From a checkpoint of a small mixture-of-experts model trained on Wikipedia.
Experts: 24 experts in each of 12 layers, 320 SwiGLU neurons an expert, a softmax router.
Below are experts of layer 9 (counted from 0) of a mixture-of-experts language model. Rows are named router (the router's row for the expert), gate (a neuron's input weights, with its number), up (a neuron's input weights, with its number) and show model dimensions 128-255. Each number is 128 + 24 x the weight over its row's rms, rounded and kept within 0 to 255.
Before each expert's rows: "comes after" lists some tokens at least twice as common just before its tokens as in all text. This comes from a sample of Wikipedia text that the model never trained on. Tokens count by the router's weight.

# expert 0
comes after: "\n", "-", "\n\n", "- •", "- M", "- N"
router [160 188 148 163 144 109 125 119 166 146  92 100 105 123 123 138 132 101  86 122  90 138 139 150 138 167 115 119 148 126 152 168  79 158 132 143 161 120 147 116 158  70 124 178 155 111 136 135  92 178 129 145 120 130 173 121 108 109 115 138 136  85 107  90 126 139 143 104 106 118 128  88 128 122 140 101  99 168 120  94 139 119 135 146 123 168 155 135 130 116 132 113 132 119 116 108 128 115 115 148 135 114 132 120 152 110 140 115 115 164 134  96 122 150 119  76 132 181 100 151 165 138 125 115 161 108 126 178]
gate0 [126 121 146 103 121 129 195 162 135 128 125 149 162 167 179 168 155 144 119 126 128  99 174 130 106 104 157 141 106 114  99 118 101 156 143 146 106 139 116 120 144 124 124 175  96 136 133 147 116 137  98 167 129 110  65 109 140 106 100 121 115 106 120 138 141 101 128 139 135  85 134 108 113 142 135 159 162 130  87  98 127 128 149  99 173 152 155 130 131 118  84 113 109 113 167 116 160 121 162 137 120 147 154 136 122 151 125 107 113  73  81 154 125 110 191 111 163 132 122  97 124 147 132 149 146 107  95 157]
up0 [137  80 162 129 178  92 100 108 179 130 151 114 139 111  93 129 100 103  93  94 105 180 123 109 126 131 106 140 110 118 119  71 164 104 136 113 125 103 144 126  75  73 154 149 112 125 162 119 138 133 159 130 106 129 128 139  98 112 136 129 119 112 154 104 130 124 195  95 140 129  90 155 148 126 142 127 120  86 137 128 134 132 123 117 101 105 144 109 147 115 146 116 117 124 117 120  89 126  82 130 101 129 151 157 157 131 148 157 167 139 147 131 146  66 118 156 136 127 132 154  85 105 136  80 123 147 117 119]
gate1 [128 131 115 174 128 109  90 105 105 153 133 132 141 164 157 118 106 146 130 146 141 130  95  94  51 151 115 105 106 121 129 148 125 137 149 131 172 109 171 106 117 154 162 129 110 129  78 135 124 151 140 111 149  67 158 116 122 129  97 120 119 100 129 111 161 150 137 109  98 110 120  72 137 106 127 105  93 128 138 159 124 115 194 155 119 129 100 157 131 123 123 144  75 118 153 131 108 124 127 137 121 122 112 120 121 116 123 132 113 139 109 121 130 149 136 159 151 117 109 129 136 123  98 128 138 140 170 141]
up1 [117 127 121 154 128 147 135 142 123 135 109 129 100 146 157 143 119 132 135 115 129 125 103  92 171 112 107 125 142 126 150 131 151 148 107 112 111 134 118 148  95 136 110  90 114 133  84 135 100 136 101  96 128 170 151 116  96 182 141 176 110 138 107 145 134 185 148 137 158 162 100  96 143 120 121 124 101 119 147 154 127 128 123 158  99 132 120 119 167 166  81 133 116  92 177 191 168 159 109 143 118 123 155 102 147 139 128 145  94 109 115 119 102 103 159 128 138 113 117 111 113 134 143 116 112 126 114 118]

# expert 13
comes after: "1", "2", " ", ".", "–", ","
router [112 127 154 146 134 145 134 129 135 103 122 112 134 125 149 157  86 102  74 116 109 146 167 127 152 134 112 138 170 146 171 149 123 128 119  92 148  74 142 116 137 117 137 154 148 122 169 133 123 149 108 151 129 105 129 155 125  97  98 115 121 147 119 103 151 104 130 128  99 104 112 144  96 124 134 142  84 174 148 107 142 145 119 172  80 164 168 103 152 158 117 143 124 146 117 131 151 169 110 136 118  94 139  82 145  84 176  97 120 156 162 108  99 110 120 111 157 159 121 159 159 138 103 117 166 160 153 142]
gate0 [107 141 127 151 159 156 113 110 143 131 153 123  83 100  90  96 143 128 138 134 110 126 112 128 140 176 155 134 128 136 124 100 186 113 124 101 135 118 137 125 130  87 118 117 133 176 128 140 102  63 127 115 137 113 153 125 146 120 131 132 142 145 106 118 131 190 131 169 100  87 113 101 126 150 118  88 134  77 112 153 152 134 189 143 115 118 142 112  74 147 159 175 109 109 123 116 144  99 122 114 122 103 155  81 100 142  99 115 118 124 115 126 123 110  97 123 100 119 135  96 128 142 111 111 156 129 164  92]
up0 [ 83 166 157 165 122 157 125 140 151 141 143 135 136 138 137 102 119 129 108 150 131 135 149 132 153 153 134 170 154 103 105  89 145  86 130 121  99  70 107 104 115 119 172 141 115 145 143 159  97  94 106 123 124 157  97  86 101 130 149 131 106 164 143 119 141 114 116 135 154  97 132 115  96 123 151 104 151  80 118  98 108 209 159 132 135 117 129 107 133 157 158 122 136 104 126 148 126  89 139 117 108 109  81 133 107  99 107 119 103 159  97  89 148 112 130 135 112 113 102 168 107 107 132 126 100 157 134 128]
gate1 [110 113 135  93  83 116 154 148 147 135 140  92 167 122 121 112 132 107  77 129  97 159 131 111 128 142  99 158 139 119 124 167 141 109 142  73 127 126 104 145 117 123 123 140 170 105 143 157 103 127 124 148 100 125 147 163 123 142 136  98 118 129 131 105  99 125 102  62 118 145 104 105  90 102  92 184 156 139  85 121 165 121 130 141 111 135 118 159 154 129 138 150 150 135  94 137 149 139 144 137 123  83  58 127 120 155 184  81 146 119 115  93 133 156 112 111 106 134 107 128 155 120 126 147 101 160 118 152]
up1 [126 136 124 114 135 142 136 127  88 148 115 175 162 145  78 175 138 164 134 131 154 149  67 107  85 179 203 127 102 118 110  72  96 131 102 121 151 140 100 132 131 154 139 136 139 108 119  99 128 107 105 123 106 133 148 123 133 144  79 160 114 109 122 113 173 147 125 125 118 118 143 134 131 128 117 109 114 118 143 148 157  87 145  88 140 163 139  59 125 142 101 141  95 127 144 159 147 139 132  98 106 114 109 137 118 145 156 143 121 180  91 150 116 104 133 106 129 117  96 108 125 134 166 162 118 141 130 117]

# expert 8
comes after: " |", ".", ")", " |  |", "==", "==="
router [121 114 139 118 127 100 105 125 159 121  68  93 100  96 132 157  99 116 126 127 125 156 161 130 176 162  97 127 139 152 151 146 119 164 124 100 122 124 168 116 142 130 105 143 148 151 146 146  71 166 141 149 112 140 145 141 139  95 107  91 122  85 105  98 130 105  95 112 108 133 106 101 101 128 127 150 112 177 157 122 118 139 120 129  72 177 152  85 162 128  91 119  68 127 114 124 121 184  72 122 122 123 112 109 163 101 134 120 127 163 166 119  88 144 144 109 134 142 100 154 144 152  94 111 140 134 134 145]
gate0 [138 102 141 138 100 159 120 170 148 117 167 168 154 174 136 122 139  91 127  83 124 112  95 142 137  98  97 133 123 138 153 116  73 122  92  84 123 155 109 142 110 121 125 127 160  85 118 138 121  80 130 113 158 133 146 129 110 163 125 168 120 164  85 112  97 158 135 115  75 159 163 126  83 116 165 157 110 144 114 125 178 148 129 104  98 139  94 111 117 152 154 175 138 135  97 118 101  92 109 129 129 127 111 116  77 142 143 101 163 173 141  98  97 101 147  98  98 133  79 131 128 128  96 142 138 115 126 170]
up0 [ 98 103  95 106 105 109 121 104 125 140 114 127 139  54 121 122 113 148 110 161  81 160 115 149 131 150 138 151 107 141 125 115 178  93 123 137 126 127  99 135  82  79 133 172 106 129  88 148 128 119  73  90 124 128 143 133 150  82  74 107 101 119 140 128 150 122 142 126 144 169 147 173 124 118  78 129 151 127  94 100 106 108 138 149 151 124 148 136 104 107 134  83 125 135 140 155 176 105 114 114 124  91  92 101 158 103 121 151  99  95 116 158 156 116 104 100 108 137 161 145 126  84 155 108 128 132 103 117]
gate1 [130 106 138 105 168 126 118 143 127 104 166 134 132  95 122 110 129 113 128  77 126 129  99 129 128  84 132 127 136 128  99  86 120 116 100 102 118 130 141 148 115 108 119 127 159  72  78 113 154 111 170 162 129 159 175 101 126  87 111 128 138 188 138 116  96 142 134 153 168 115 133 196 112 120  92 112 121 112 129 123 113 156 122 121 123 136  90 134 115  93 147 161 177 105 127 122 121 111  87 163 137 135 112 118 165 149 103 118 151 154 133 145 120 113 105 140 100 127 140 110 134 141  51 121 127 142 121  94]
up1 [111 131 136 116 109 150 120 118  99 106 105 121 162 116 124 145 163 133 127 127 132 137 140 130 116 224 142 111 126 107 133 152 145  98  94 115 133 142  99 120 144 143 168 125 117 145 137  94 132  99  79  99 140 135 122 142 139 164 144 119 115  98  99 124 134 128  96  97 132 147 116 148 114 156 149 126 146 116 103 127 127 121 132 157 125 115 147 118 112 133 177 134  87 147 152 107 122 156 213 131 132 159 111 106 121  96 142 158  96 122 113 100 130 106 123 103 151 117 126 139  77 102 106 119 107 108 140 117]

# expert 10
comes after: "0", "3", "1", "6", "4", "5"
router [117 134 168 154 134 140  94 155 178  96 142 114 133 107 129 131  90 119  63 135 114 151 155 138 138 129  94 121 143 150 168 151  94 130 125 119 133  92 151 109 125 121 131 175 127 106 158 136  95 156 127 159 127 144 141 159 128  85  95  95 135 122  84 119 137 148 141  97 106 120 117  91 114 127 166 120 113 177 120 137 140 161 127 144 102 136 162 108 130 158 128 125  79 130 148 115 115 143 116 101 136 129 127  84 170  93 167  87 110 141 143 100 105 122  88  90 136 178  80 138 138 148 106 130 136 127 168 131]
gate0 [126 140 155  93 134 108 166 109 126 111 168 111 138 160 111 122 150  92  92 120  92 123 138 137 122 157 163 114 102  71 118  97 140 135 129 111 154 109 124  97 184 134 121  83 124 197 175 159 139  99 101 127 172 132 125  85 111 152 104 128 126 183 124 134 125 132 116 137 110 129 126 110 138 109 145 140 138 134 136 164 205 110 156 180 127 111 113 105 127 122 107 171 137 126 100 113 156 123 128 133 146 103 112 116 150 156 125 143  89 140  99 120 130 147 134  92 131 137  76  95 142 119 110 129 141 131 152 127]
up0 [132  99 127 111 159 112 127 115 116 176 139 135 120 116 115 132 143 114 120  84 160 125 118 166 160  91  95 148 112 177  98 150 119 115 104 138 121 137  96  97 154 115 116 123 133 108 111 113 151 146 122 142 177 156 122  79 114 135 165 107  95  93 128 139  47 125 145 157 131 130 130 132 129 142 127  93 119 145 116 133  85 147 130 160 101  97 129 121 125 143 171 108 112 125 170 111 103  89 128 138 164 129 120 122 115 125 135 129 162 135 125 142 129 161 132 140 128 133 184 134 146 156 177 162  93 113 110 155]
gate1 [171 105 136 134 124 150 120 131 131 161 182 174 127 132 122 135 125 182 115 143 125 184 147 108 132 160 143 146 125 122 125 112 150 118 123 181 112 112 136 132 115 128 137 163 122 130 135 104 110 178 153 135 148 102 178 152 109 106 108 124 126 118 156 182 132 122 137 123  66 133 166 144 116 142 147 104 127 133 125 108 143 100 128 146 107 162 156 151 157  73 128 116 121 142 145  81 114 154 129  72 125 140 128 123 159 131 116  95 102 156 131 168 190 142  94 125 140 168 104  92 146 158 136 121 131 120 158 165]
up1 [135 152 135 146 139 108 164 128 148 157 182 151 107 164 167  96 132 157 110 107  87 103 128 109 197 152  97 143 133 105 176 137 161 123 142 142 139  90 121 121 141 102 127 158 142 183 134 134  93 175 137 146 163 133 126  97 153 108 131 139  94  83 135 155 128 133 119 131 113 171 185 114 126 106 131 114 137 143 131 121 172 109 128 109 104 129 103 110 127 109 182 109  79 129 124  98 175  98 163 117 176 109 113 131 122 142 109 136 106 105 189 112 136 132 142 141 149 125 160 142 150 145  96 152 104 153 107 145]